python train.py --n_layer=13 --d_model=384 --n_experts=24 --experts_per_token=2 --d_expert=160 --d_shared_expert=0 --activation="swiglu" --moe_layers=[2, 3, 4, 5, 6, 7, 8, 9, 10, 11, 12] --router_score="softmax" --normalize_top_k=true --routed_scale=1.0 --balance_loss=0.00758 --balance_bias=false --router_z_loss=0.0001 --init_std_router=0.035 --lr_router=0.000916 --n_head=6 --n_kv_head=6 --head_dim=64 --vocab_size=37083 --norm="rmsnorm" --norm_place="out" --norm_eps=1e-05 --positions="rope" --rope_base=23500.0 --rope_fraction=1.0 --qk_norm=true --attn_scale=0.125 --tie_embeddings=false --parallel_block=false --init="uniform" --init_std_qkv=0.0248 --init_std_o=0.00487 --init_std_up=0.0248 --init_std_down=0.00345 --init_out_by_depth=true --optimizer="muon_variant" --lr=0.00187 --lr_mult_o=1.4 --beta1=0.95 --lr_head=0.0102 --grad_clip=2.0 --warmup_steps=50 --schedule="wsd" --decay_fraction=0.859 --decay_shape="cos" --final_lr_fraction=0.1 --batch_tokens=[65536, 131072, 196608] --seq_len=1024 --doc_mask=true --train_tokens=539800000 --steps=4365 --dataset="wikipedia_en"
Below are experts of layer 7 (counted from 0) of a mixture-of-experts language model. Rows are named router (the router's row for the expert), down (a neuron's output weights, with its number) and show model dimensions 320-383. Each number is 128 + 24 x the weight over its row's rms, rounded and kept within 0 to 255. Numbers have three digits each.
Before each expert's rows: "raises" lists some tokens whose logits its average output raises strongly, later layers aside. This comes from a sample of Wikipedia text that the model never trained on.

# expert 13
raises: "-", "===", "==", "|", "====", "Other"
router:100118104126138120141140152116108114137127154163120091120106148127124114119119112109126169125157158117117121100150145113138137144171169125114147134129107150129135135170083145117069159117081146
down0:118147076145110160086074165148077135123148135104141133109144128097124133130111122126119132108135116132107108167117115129119108107170094139136160153128091197149114122134114128166184114116090112
down1:110130149137127162110068113083150089148115159144149144147131128108088123128128085154135130132180118149083137124142139164183103110143145113122182167142119136108117138101135116122159156136110120
down2:126130095114126160126180115119133115130164123122160116070141130134142129078156123135094114062110155114106137119153157114100150142131106128144094131115104129121122145149092179129119131148134129
down3:182132084127144124142156130131125102111079180120128106138109104145084141093130205111110113108122143164151165113144141117114126163117131078137102120077105140135082121141141131101126152095148135
down4:168098144128108108114152168114127131122121090121158153131159083137118141149131095090080139105134112171108083113133136117135105132143096125159174129162119137120176109162153116109116120106132152
down5:097138127122143087139110197123139117099094123113187152155129118103133157148128152134146175102132123124111124182096141128143112075192163112110112081134142138127115091171127147103127152157116153
down6:157109145140159150135120134133168151128144101157140135119130090136126108129115128124141148111146098125111130144145080100120155119158146157158098124107119140146141133162167117162146114134157126
down7:181114114105187120129096160119132128173138135125156120104127157105137111114140134136113120107114173153138123089095122109098152121131163137131085118134131134144170101145167190134185110133165126
down8:149153168136138119111117117123140140131163075164142141094113170134125084114135152116119113094141158117110135117085092113095120114133160118127140119147161159122141067111217126107143141100135114
down9:164166083115117113134119127144126087157092124139116125107139116136085121114150139140113190130108129113147135127131126121144088078125136129178110191119122148125129131145139107127145141112088144
down10:120114132127135111147134115137132125147114133127145113140128165119105122180131103144104129155119112116133128140123094137150128175158175119156133116128115095161158117102105124127135143079100084
down11:101102131134136122127148129155152120122149150159117112104154067156146133158136103100156075123146147118138114117175130149168101080164145125159114134140139133154146161105135128110108119138119152
down12:146094119154143146119147119112133105089109129176117101117082113147142130129125114162177124085152131082104149131117173147159154147139168140117119113145094105131123141096129110126148150105109127
down13:097149120133108154132170103115123109137116142166102142109092127123172096076165165134096138148143150154125136110106116123117153124121132134121171132129110128137170153128109111134116142160091127
down14:153143143100107114159154117132124124122102132115125112156192121111134135112141085157146128116161118118104115087107153151127143134144134137163112104114109105129127070105165147117121132136160116

# expert 12
raises: " (\"", " directed", " written"
router:115156139148129131136144135096082156136121113126108093140134126142109139160116160091125136126132154106146144104144135117138163133138117146147185110162108111136141127113138104159166167090130128
down0:143108163104148125147128103114118091128119151131148116131132125108122150113064115143158146103136156129165112115128121134136153098131109133098108140138082101124125127133137128174138143136144126
down1:109119126127120103140148137083178120126137133133120097169127139141116097122153151162130164146124121120130090118160133062152126138115093134141108128157159155126130121107142138107125113107127113
down2:165097120157123128124195097153113110117117136134104091111124095152111119127134150124090100118152147140182144090151146127151151081151138121162126124086130123096120147129144166141154126112133079
down3:145153099103117117138100137138148138136103141119128149133082106110145134111109087141083107146085146144132123190115094131139105142111115113104085111104157182145099106159128137126160163124155071
down4:149095163108142132112114132098128104143098121156137114096147075154120111148152113167121065153133093134132108083137139147140121123134144159076076123131143088104147131122143132105129125155150160
down5:159150127096116152112117151116110184122133148130132139172118158110121134136109116144120129150118116153096139068092140110101116123140111146139134115067155166106123161137159141114151115147141121
down6:138092168115135083109113144120138120069149133152137093170124124111127139118098075111151143143127133151140080142143132118171168099125098136113079106128143094126138124116144134150129101114092145
down7:115153133076108116100153087106147125081132177110152113114131126150145110111162121126115134109122133164145125162121104159172115117189108108128132123171079114127148142109117163142138119080104134
down8:158106059170133159121112097143138194118111129095086125152154136129108153123166120173140120105150126163113114123128136124157147169117114137130142166114084104107133130111133141159123123149135124
down9:152109123159109111120099148120141118148147137129105110102131140119144136127103106129149135108121106143110155046128093124180142174109108141108103135174108106116154123124153130136129118136117131
down10:111101151164175161105137151084134122137137154112103096140092129173130151154107136114131121181134139085121111115140137135103134130095094126143111117103137123142144162122113112095113112118122127
down11:113109123156124131135127114123139139094125144130109094138157165113150158140143143141129114153128152100138151154118125170103123088140108077107192143139133106090163116149125109096120078137124116
down12:117120131178165089153122126135139111142113148100169100178122132095134139132135125131106157159114104090110108161087155130111154116156118125132125120118111097127137119147152082116102143151097151
down13:105181175154170159138134078116182124101135108103113098065093119113069150113149124114149100143169151126085133115060143130146149142134138122106140113160140130068078127129099137188122124113145132
down14:094136150181100111137132163095101133149109133117157106132080129160123110144103140108093133082122176136149096084103102139100099159122148152126114119089134114113133115170106104159122146106151104

# expert 1
raises: "====", "===", "|", "R", "200", "====="
router:176108141099078104131118182107138113151141151111111137107086120099100102117108081093120116105140094146095095143140164136176134124164165132126104154172085121152110120152148125124104129109139127
down0:130116143123149134140145135093153163132159107204104140131101134131121146124143121096165094159127103113095117111089142111101146119129116123084138101082072121133121150132134147133156155137132121
down1:107120078091157115135148123142135151152106127124121134133134117139131178117167087109129135146110138090148129155118139113140132130171105107123086120136141103129161145115105133124107150121075142
down2:126124098086093134136127098151122118168157106129167101111139128109158134111143157095133168138140113153142158113144107126154150109134135116143083123121163172123130116135091117124137120142120135
down3:145160114138148132155070095088105116130152177117106112142115152132130138120083157099118141104145146159108090111145125150140173106140125113161118122119113140107101135134140114149119131150164141
down4:097088136111138133161116117075129164089209120133171148134122215142149149107118147113130123154121118142098074092111137145098126132133150162139090124080167140120110069104125114169139162127137095
down5:159094133141166104103094086152099151131145119108126159123142124102145154124102152124154120170146083097082132147154173123159102088155128132173170127137131119135080130136125058118094170128114091
down6:142132174151146124151126102137157157128123113161145124131164109140136146134132176138157120130152084140144080118128137159125108106171139147166073128082149130109120118140104080137174099134103117
down7:134145059101134131091094120101122168149117153145093152131128120128102155129146170103087157087132170132151162112140114145091106119093115133123171116134112141115125122141184139128092130120109072
down8:110126102127075165106138179101134135161112136092137120128137105146112117124124137150167134102137159114149103102128114123146106154115122097123148122088132135141100111112132178115127127123121151
down9:140135171093144129139141113170129113135169130143116112138116205148142097080130120125107155107124170173153036151131113116106151094136112129151128126143135082140118119109165099115179130122120101
down10:116121082121141159112128164125141132124131116112141136114136131057111168148128134158092165143159092123105119154157125124119136103129121115140177095135119124114123114119144104184142161155096113
down11:125095167136094127112096101127113135139163101138119131138112120097135116103148121156142179154149136130127114117089123131137153155117129116154102107131117109109097135164116147080195088128093152
down12:130150135127171182137128111121094132123106126163140121132139102150104160086164104154173136102163130103126167176117127099085139163140143074158151095104108128136137123155153129155161141125101122
down13:119086122159128142090157163125112131120101123083108149115147118132136129168105098103158136134120125156106150055117145102082160131142130147105101154121108167138096157104149102110126146142102122
down14:148138161098132134109153135150146135140096160166137138107198093152162073125174134127145152134097093138142144111114134136142143137104106112108103127152114158111167153140124132135173121059146118

# expert 14
raises: " These", " However", " This", " Other", " In", " As"
router:089153129124153151124170140133114122077118141146061123075136108131142132112139137144202128129145089171125139160127155085098135132145116153150131134175117108095095118152126112139127140145159157
down0:128145164109175121175117132131129133132161093144131112111088122133123103152093142145104164091100151149173135134110147129119145132123153083142157087096137139112104131130120138108122108139142150
down1:183123126104101162142124122144162110126149099093168150126157106110130169142165113157153150114110148183130105090146079150174108137110126106126115105103153138091133107092121164125125147119148150
down2:128095140147126181136100130103139151130114110088171159142100115082125158134134067138123170135129159100161139102099123141115097096131139113089146127113139118075135163154115120137101137106105087
down3:180126137124140156135117150181117145135163152138098070145129132178123163150140128092110126119145159153200129123115131135122100147114107110125130165112088120153107137188129103136145115103108170
down4:137142115156137151113144120115087151142157108128131110120121140154143101139121124123125156083135126177149095134140129121110092182123165113139119095093112139099110140098145122149127142158120145
down5:124104157129162092142117135139094093136127127113073122127147144104075131128083080085175120122150146119137138151161156128124123163154074136127168147097112160146148180100097096118125114149092140
down6:120137155154091127108127099098129139172157093107163095116133126122108154113125129171145163156144144104114118126140072124178143107069101123101139138143143122105125075123152105091126077135107144
down7:142164117127103123123113144072146108093107128140144112117136143122118164122174151149103143136088092095107120123113139118114151154097174160122157094106114051107105155070158126072088113114107093
down8:096114152132157116124155161095153137138152127125129140142142150161119118137122149089111080111130147119192090117116154165149139140157135115163146125090139092091141138082125122139138138124104107
down9:110111122139128134114134109151116130123135150132174148138116170147149095144112139147154147141127124126117105132091107180158091145161152146173142117124107115113134126120145100173140150165129117
down10:142104168127154106080106122122127136134115095114173146099109160124111117129134108124134133085134170133141132152114105117148155149149152100147159141147096175135094164136128120118133109096083104
down11:122150114152137162121089124100093095147195104121080097115114128133141134125123130140149156133139157106193150138091115100167098153142140097153142150133109099152143160111098095098149157102151155
down12:135158149163127144129134143137107092107153121092059138139103161130135124119149145129162139134162154120173133136145137132099101095115088134114124115140144143122097144108128139137113102084093113
down13:150146125104124137086145139114116149155116145133102126114126091139140120139144145143180127123127140105082109180151135099128128151146167129160059164107139073109146111132152129152163103157128123
down14:134172112112169120136108139126126120131140115131132094164144164105134136125121187098104124174098112143136104119129119179149097141151125151117132121111089143155137123118115087149099155120120164

# expert 10
raises: " the", " a", " their", " its", " an", " his"
router:144120148152100130122105160107133142120098137163092152093152123115134137122138121156132164118127135105136096122155124111127120106130170153095170119118109118107200107127145184123094160102147102
down0:114099157135110142140105131094147174137122155123162128142127092096195118127141117156088134148113148144139131146131137129115138102130103149117102118153137082091155123158099092117122173093147155
down1:130130154147085159147117109120087171115166125154132107155129121144154120169105144195158125108131138104098143158170120129116134110130152153108129148151131117101120153117156114171152154150127124
down2:105142179120101134143137136087131156113159122147129145148125123109139157095136134121141160095138145182058123131150110094110112100106127131091121128163132155160126141139154139124104141128176123
down3:051115171123139114093088138165080087098134176104132146158143082116128073147126125111112125162079160114118096091087154136102130132151157117145119153136147168119113137122112103156060124122120068
down4:129148143119116122094131110138146156144117123152142154154120159124116138107138123142098117126178145137125173093108162127133092099123174194170130134133128099135110123136146136129148160135152181
down5:145097139134107143126123115128124138115132114146128110127104125105174169157151084120093098147194130108141117152164126116093171104135139092102121158082083112088168106203156121109116136148131110
down6:164117168114140126146145095092096146097126132137168113157101101131139135144146122132141144146124101158130137140132139118132148121107131125072180119157133135075189143113125160118134116158119126
down7:112123150148145130112115138109122103111120121098095126093115086128154129141145137127140108142141132082122129143093163139127128121166117118141123139130123104123129142118119149150134122123125119
down8:132111126106121106134102116141147148159119144133087106143082136088090107084102141094097175090102107136157167137093118102167102157130093130090137140131132121122121140081148133126138110108112116
down9:133087120161118123169154135151103159088132132150158137105122146135099120130136144162146138113126146104143162163135163124146086119140155095124123095148119132106124097139130105151149109154110110
down10:121170116110168105095137149154148180107155146096085158126133150124137086121119125137124130144098163130149143115047136144141103157154125107145124141198142155161147145154122172142119211128153099
down11:159144139146127158130092110145086124166156093160145118158144126149137108074097122140130129101093121177109143133119100126125087114100086115119115120139143128133148122142155102114119111125112115
down12:098160135114106121152134153138085150118146127092135154128101083109140117127095121118126096177130090139095116151129158139116142115105112104169146139119115176113119113130112088131135122104131118
down13:087113131096131119143128144150114103136086070167167136144157156133151089146123147143138110161108150111089116138128143160130143183115108138115119065131134152132116111117094143149168111139154168
down14:141135117108168095092156122143148116139143164145144090141144070148124129108089130105128123148130096143127182101136117110113162091134149128107122116103121104152110080129122147157114127156112130

# expert 18
raises: " |\n", " |\n\n", " (\"", "ened", " during"
router:109140109107088146125130145111165123128097139095129094159121111128130104103100133136151117114191156101122140123163109104114164109157121130121150123150122112088143125106152124167172129129139106
down0:091132093134125110160154123117129147087141133111098134112150123084117138135163152130130099159151101129185133149125114115137147119099122104142142122118112096137095101111126145132125112099116096
down1:121135084074103132128114196138130111157133129122171123173160105117122108143110169140072111109130120070136157132084084118148113124120112143097118113139104121102137141126108149141128125116188117
down2:134151134137117115080096140147176133119139106079140132136130114152133127143131146169108168119120170054113145094117153103178111163146086137082132140144113124173085159116100113104146129130112150
down3:136104145178130132131121127108133117092142109096121133120144139113167115143138149124106099136154128110098093125091158100088127156069135180146113138112170094053107143117142142138149121118129114
down4:117155105109123117144152168114130158110117124111145153141146102151111110158112171137172146145144140161090116116110118158125135160134190089123146104124183142100070142137090160084151116146116154
down5:117087130089101128107159104101098144121118148174164137105089088087164110136107120155139142089143146161114083107130111152110127126121139157179086144135134118141133133125094143117100130121134110
down6:134149112110128137109091141125172137152125146143112129132139133115166172123166130167152108114103157127150139129095108124132164113173172160126122121115077109138147124156118131102121113122120177
down7:074135127126104155128147133117151123136186084141163107128173184145154105106136136135154151133117133169104095103113089088133109135167146123172139049124129143142122144121055127151126140149114147
down8:135094106128094126136125154117162134151121133136094111132147120109120139126110132148112123119135095108124126130064104128114114105104104118148119149151103126120125151121097090143128092096113164
down9:155139123116132134126112143138095145117156219102102116087138144152135133121136093121138109127173096125147154153167147115130152085071092139123123137176095128129102115130141123164121109127135130
down10:156156137109086135096138135097138108105129160070141134106090163159172137162112123093098130120158165083133106141114144117121127138131138112085130091119122119126109108101164145132138111158144130
down11:113103146163100127124129130128139122130130125143116144146171139108128128130100064115110150168130149082139076099179143123146163139151125124109138136108135116173120124116156123103118134130108163
down12:128156123101082133145131098115122111129153128141113125130094105090138119105159146114160143132142098128173145176157139116128118127102116090108180133106092128093146157155133138114116098137116105
down13:134121136147127109136101108110108139122153179118140135117150114092132126145128126114132122150133124070149120125157100120136119116174122110155120151144137097065147128104140144126129136193126085
down14:144122135104089109137160099098134146132157135177142157138129135122101166137167132151126089118144119168116135118135095139111139102114157114072119102101162129153132133163109135109139146123147136

# expert 22
raises: " and", " or", " but", " which"
router:118138128090146149110107118140106148134116103148096154081138109149176132153112135116194114112100134089130122097121134121077182102143140096114162110167095131103107104111123158123121134109134141
down0:118093076118124137118113139156097113136161116086114115114099118153151137124135118121099122132153137154149140152107099131127129116144140139163110133148176124136112126135121151147100171114123137
down1:123100154112149112139145132138085139121154118154150144114110107125157147142138111123181099136056134137141109154110123080114143145142144167088147102118129130124160108121150166126094128136123104
down2:109118133129145135173121179151144140111126111128122101164169147115108143111110132181123083121136112147138126121136144084080117132145149141128121144158103134109076122143136150123093143131143146
down3:150090172093144118140083123114168117113102095152136132119076140159113121116137123095136118116100100113129151169131140122132129162118132098096113175128116086108081149112129142144079166086135139
down4:114119123127182131118118127119155113179123126139136148122159143126159126115178136061142152166078101139145122126104137135113160169113138128128148153131123147119137168118161177170121132139116123
down5:109132126091118137126117122096058125093093119154137092137154139127167128181137155151121082086105135132138135158145116098109102130124121107131148153129096142129125135166098142158117086138143140
down6:095154089107127118128116152147166136166122119132121124090141131168132150149150121162158169131147134135152129157129140096151133160102138115132080150113083091066127138096140133132153112147156129
down7:152170108110146142089162139092140151094169123123067149129163124118128162130139138117099103125112140127082128160085133082101116112125103146119131137144140117112140100127104138158120138170146137
down8:127155085090088167122128121121094113110166097151097097120108087152106112116090116131114091108113131094138122138141086113114136123153163127097093127135131099131154109113086133155140133127094146
down9:152169183126145106123130152137137100139136107136153121154137112091131118103115119129151144153108086118111152103122124119145105126180153151121118116102143151140135092170174142134096169133146115
down10:149117094112114163080139128130174136082164112137140144116126100115068117101148141143167122098137156163116154180125128121117155145144155156132100095141131113141159123095154137112129115139054106
down11:122097140119125119160150094103082130111142111125097105102128183143156177121143175132114113110114104138122137147094128118096122108109109110124164141141141118137149132143111126126093131113130137
down12:162103152127123138103146174146095147123101149110146120157151143127150091155144113110112137092103096105155141124128178103123134094139117160146149109134131144098131170180127129107112090130109107
down13:136118138141124083095149141121123105120116146143155145153106169136133126163118120165156166134122112136132100062170098138056157142109093166180110121130147124099098164115162107109136158123158100
down14:135099143067128137118132143165125132089118131122093122120133126184131104126074163114157124184171126127118113170149112120142142126080122107117106124115127163095118122111120167135159111172093131

# expert 19
raises: " –", " of", " -", "\n\n", " rather"
router:153126128136134146135125149076123124146105129133128132103101129127149115167110114141138133108195118153128130126141108148126181119160141161108156154167156115091139131153121106153143167120094135
down0:150105137147120146136125074110118144164104161102102146131090129157156139101134121107133132160118139136128100127125122119130119094166153125098141132106109127093116112138125119115121070151149119
down1:128139153131132144126120175113127107114148107116129131146106108136110180171118129142141124123145113140150134111146116121117153136096183137142143166134149104116143114084128152132102107162107107
down2:152162133180102145129126131116137175134122079161148124118127148115124110187156119147113128142146138090122112117114148181118125114095142109124115158149121209134113127136142120149133151096165123
down3:097135104147110132138118090093107146075105147169147124132125118114120139118109121159153148093183142118131122145173132123121149151148155103136119158101159122131152139142117058124137107103136066
down4:153117185109094186086130094109174142122112102140139076085133095148128136133127125130124159111181172154166131116118133124134158168127131123129140145118124135133121102118133155120129074153109112
down5:102108117113143121113091128149141119160098156139132142080100153150123086161119111140097132082054127134104116082133140151168160121123158133128135138168124161145149137131174156157115153129163123
down6:156110076126121128155121146135143138125142177115131133120163083149150076159128133140137117109112127128116130138148086154103128102175115133159139127115089139137051118128110158112090089137125122
down7:116128161119134148097146135105130131080136154118127134152109149135135125150106149150110093141141149111119105137158087092112161149148164189182170118133128089140112147130136058155098121169086164
down8:132092129122095130125108100136131095165150146096126115074111139121147109099144073147138126151122134084132060106125135112138143102137177082136178134169106098108144103128100128108123117107114141
down9:142143071152126134154109132138165139145090137110082120154121174143154112131153132149144098134100131120128128150069107129127164116121116169115125113151154135162117190091098136125097108123129113
down10:106069146113115097104135136114110135101105140130153123154107117106145142131110142094161107135130157138156121153116125130147136107126154134105091143113101091186160135120104129101153112114137169
down11:101113161130122121077128188153162136132106115145171142134141108117160150156132098124151151096139120102112087095140120143127137108150154145101167122140143152109137111158144171109150137168096101
down12:129140107102136120134124107151111149107115132139110106124108102160116151130108124164141110106127139098098116175143169094177144138128126121164139143124105093109108152129117105140104089151126169
down13:135160144123156122143135181134128142100120142147158110151159168107131116118115108181142163108085118104130129135130084171082148113128134087088107114108146146136119134158117114118161106089166155
down14:138130139162100147124114100121137116151118116131120103131100094064074153146065109138151112145158137123089108145150141156134129143106113112103183141140118144071103166148103115173125100113089092

# expert 16
raises: "itarian", "aries", "\")"
router:130152107157141159162110140156087125133124175132170134118148108079124149116135177116103157113159126126177124099130170083139146130134120143089111150178149130138138106117159146166101150124166076
down0:092151141123121137111079119129120106169123099129106105164090140169142131100133104167133115135136139108099128124097111141156103148103151129108177126122139153093155162097101139129141129117113121
down1:147112169108100124143145144151123130140096102174111140141144122137084122109120094087150125115150122079131120113111100125111156123168110158116130130101125143150117147133107126055176116117134131
down2:155144104171077114168124127169122122153109109148129122125094142127124131140116095169132166157110123184113116168113121107151166142146169151114143160135153111114117125106122118134160106115137122
down3:090120064140117106146108102200081113076118163151121123134115150124149117143127147186131136109201155128099155120153133122158149148124151129126096147133162137116114115178173122099106128140078124
down4:124089121093123133122114116117182121053091089145133136129113118114123126124133083157122112164119163133160111130109106135127143087139124109141151143142142113104122153168104125087148147136108134
down5:149111105120078123077144136140163087147116097161101112175144140115145135107119152106113162132119112140093146151134122143141124125130148141126121104143177111075162160141127109126122119098110115
down6:116122133108170140143123132153081106162130156131127093136133140154140162121075127116165155139179138110140135117138149115128128133129112153110128108158144100104138079142138147158110141140153153
down7:146110146128115140107147152068157114068096120118154159154079103144132121118152127168167132108141135119080129133150118110121073100139102145134164128137148145123118096079114157110133144120112134
down8:108103128130168099114142152138117162125090125119163124171137114127135128141128148100127133160130147090119118084103154136118084138147135186086115100129120120093134070112215118133124116111182136
down9:133105116165087127118147144153102109114115120129148135131154094123103128104171128101047120133126148133165105128152145122118144131107090099109112155133182106084143181138162158136116096124090176
down10:149122076163149165087176108106152101175158129151128081128131136089083161121121160102151157106096089139169182084123123129141104105156086132123145069133127089147133092118127068097137124170122146
down11:110166114160102114134129149106085147120100108101108147113114133173168108148114082158102149102130144123140124107126173149136154106141133143141091120156134136112084097128117119108161108118098153
down12:134106134144168107133160149128120157110133150103089134118145176176097088068101144128143125136081099160127142132138132163125111159157109127138115100090127154093098170135126134196073062076116134
down13:130113132193129130126106145114085147148140144176135139125108118088128134110143115163142134158118134082146124132111128110124133127178158130132157150116091163123145170121132145144138156128122106
down14:122143141139127140113143126105127141140148105131091177141126134109070142189105099107119147078143094133086112159107157109150160145133080128094159091122167151095161126113185154133111150142109143

# expert 15
raises: "202", ",", "201", "\n\n", ".\n\n", "200"
router:127136171148123142165130157129136133156099091126107079099166100146156120138098154110149134076155158158105122133115134126133146102132153079114154131137107111107117118123096142116128167152123150
down0:152100106115113113137119100097120075114112154122172102084122146137144064123155116163127120140120115108122165172136112126133101138103166173123140134115086091123118123116115128123129096103150142
down1:147156123064139094138102084102153127156120133143118173071117164132183139127140119152154119129131149075154128182151153148136123146124109098121095125151078132134128140093142123110120096106120164
down2:114136132180156176136144116117161153093146172104127131157112098145121141116082127140152139126100157140134113171143165123128138149125146131132104111119104136077167128138116132074110147102144153
down3:131096102112136122113114100152120179134139080116152117125109138102114125132140121116125129094101152135128209112141142174103087150131103112157116152129159118111150105105142126166136154127119116
down4:153143134161137129119131119095113126110115070102086109173157155119134125132098137108093138124150152091131156180171120156136132127160124112129161134113158133122196120151122101100096141110158111
down5:142112079159107151111110117122150135155179126111163121102120070120140144100153070149117151074137124102117106110146099136120174181117139102137129155137110140133124136132147147153147108132152109
down6:098108123084157111113141147136166147119096111081124095141151138077115098140127098111139141135131138140179139110148173139104118123110155128132130090120092126152101089108105122113158089112163133
down7:118155134153119193123158170138129166135118156139146110136132124119191103159171126147114116098145166139143177157098121124117137083107136111149114165106109101141146135143117100128110102136145182
down8:136138097098164134129109108106132166166158080172131124176103160134133172140124128157120141148158101089124132125139097126148119150157141149100076126152171108123185109138144108113152136153117120
down9:092100128096095099118103092100124126136116140119133124153134128115133128124135120156139156118123146053146140135117120123142086180119122183090119141135189151137142112183112117126136119120115138
down10:126145164176148163120113124117150154112100137152108130085109123084110123141119142146101143142153091132079080115125118154114122102141144100116122136141123137121121126147162131152104127123125131
down11:088077134134140133149128140116111174172149092157130113128123145149105133150125149106151144150122128157104131138144114158119115129129149148089123150112099126101121094140145130151152193104140144
down12:133124127103096154075135153114099135109163160143106093152139127131067132134155122108111128110119112129122137115114101122116118186105084128093126134139108056138095112162154115110105145127155084
down13:106117089096149146092109148114140126145144094151122142092099127143106155103063138118133104102138134123128103123166131129109090085158134113077134122099134162089116113148136152097156140168084164
down14:129116160156138168097109165119082119116138113148083139128128107098100138116135137117137121111119151112115101125113119138168162104147108165098115148141128142134173145111135136118154135143121159

# expert 6
raises: " and", " between", " during", " before", " but", " while"
router:143134142148074155139142096122126087129101139088112099118127128125111162085121096085179137112136138135119129101178165098124207089098128093091131129105111123080097140179128111175129164111115133
down0:108141141158152164102115087116150107145090129153107152149133169100121122108174140183130121151074103118189146120113100107139136152078141144117142135130109131139124079146161173161137127143184114
down1:112159160099117134156108136109108128128119145113136143138148095168136120089110076130136159135118143134140147147141085076110094120135131122120072118162120115127107126116166117127129139099125118
down2:111145158124113127132131102154095193125110102141129113133158111120140137132087095118120168110119073155074135140143170097130128095149114106115121134121106100139128134107087131146089116116143124
down3:165116164098131133113138116148109131159110132171099117143124173093113096126166087148106168135120153158126135092107064087143156140128136097127117128130083133143120121121143105111126099116117133
down4:101120118135149100111137154152167107172096126111120167144099136132143133134159164107066157119109134129149132122144137186128138125076173136122123084157142157121130143086109141137133116148127131
down5:098128137147147139146129123153151125117124120114148108119091132140169135107118165096129059096148132144138112170133116125170165127091127116098129113168148113137141101125121127144111120133094131
down6:141151120105103157145093151152100161098060137119094174151117167130124086125056099143162103110161106147135113110120110140115118116167166151072142166123132150097188102149124145141154151160079126
down7:097119089116095112147126101147111102108152146124156120147105101149134104131175149144135181135145123145119109146142168083131164110104127128101075137119125176116159139099121123140109088136112095
down8:124113129157152127122117142083140152141144134155093145113175121137091087141110149136125143099121080093138142163131140116113109130160097122144113104129143087113123158163142147106105081087157147
down9:119149159124152105129087103126106104175117091148083088101100146133083107143133120191128177105122175140143147119123113140114131115137141145112120142114081107148093129143161144093109114103115138
down10:120099100112129156088151129098132111118097095072136154156152123116135141129164148164125153103138143113118094181074128157105185145107185156164090131134123182160141126128163178128085129141158077
down11:100175112140130152165075120152083126142156126146141086152102093182118096101131160148150129129133119130130117111097078133146110163125122117097147114105121139107078132086134127136150127138158151
down12:125145130134140093096112137139115105140123151154126132114123084132130134116151111121176151167118105122100122132104140140100133183128168110114107121122126117127141150130149101160135111142107126
down13:141086133103137172146145121161140119165106132124135117118148150123155127161151101090128146110177170131135149116091153131122099145135146173139151163157129162118133124111160087110105151204091141
down14:125117108103148161148089123158165159194108118164117100125169142125122137145103116154151114141133136186132103109150158133124161104125077135163107145123172172115125144102103132125144120123167085

# expert 17
raises: "1", "ara", "th", "ord"
router:111133082102151152124141164122112123156122118131091133136132160113110137120092099125129160126159125118146116131142124146124136111148134079095112141102140145112134135179163097093096151144133139
down0:159094090204101128104144142123166158159122118165136093133137154143115089128168137140092131151150165138134141097117124154126131082152111126118104118137162101136147085103124171146080142097115148
down1:139163120116124109129136122123114168128129140128103099144179146130110151133107116165107195103172128113083159129159176122086103192101164121121131124117113104109146145171121124101149163134126107
down2:134160147132121125095123125155128122150117135100149119129146114123092139117160091127150179122123138093081090115131152115157142112141134108117112123144106114116187107085115138115129128101103148
down3:125176110142092147148139098141155158123130126131093154166138135108105167117104131071102096136098099118131131108142164115130115136120110124081118113157145147152148147167120108111098136148181133
down4:128136101099124124106163170113164149134161154128138174097161081131164077109126133128124176180124110127086143119108121154087132158111135111060127139104116139174123151148160119114131140142147109
down5:141186109107155121152132124141131149094117145132136146126124131106133173139133129084150153122117154101120125106133133123125111150175161147129172135136072105144108093147099080162144132129095112
down6:098123137083151113181135109133130173128118133126129114153083159147065134153116143166139108090114110151114113145146105079095161115132111093152132152137145135132115157107122091159098131113123130
down7:157118131153087131117142117139102162120116145141115112134127156122169150140125141081163120077088141129183118152110127144122130130115151148102125119101186133126127090170126152148132128117165134
down8:137148175129076161078170173139132143127128122109139133148157109107118122134125174141188160110169128107150072178112126130104114143146112127119134121149130139129131129150144107143069126104133128
down9:156161130105146132159136148077125095122099121123083113168094130108075128153150119130140122120111166165117101114108089119097131150144133141135123082150162138158108099115121149144098159124159133
down10:127118109100120114114121088122150134132157137104125095126073120127080135071182130104151117123164094177107110155097151133127097153165135076111148120132124127066118122104136093158122128104118132
down11:189108079139130150143160127131106127162103174172166109128106174140123122117097136163129152139143118151165135186129107149107142133100090121136186116145153120144148118116134147111158104118123144
down12:094124131112122151155145135172116122124133141118129134150166128078087148100156138127121132127110097157120165134140153133141111112129120130100104152110112167104089175118119120140135122159130107
down13:120123145128139123086122142112156120126117096131133157146131120124159122164121080096167155110095145112145106149153123125156083140137122128139075116103151132060137165148087130130148115129129117
down14:100150085170113124127194114122108108090167135107120129156156146095168132122107145115167106116107122119120106134149126120117115119129104118102124158131119133132133151151157156129128158160137137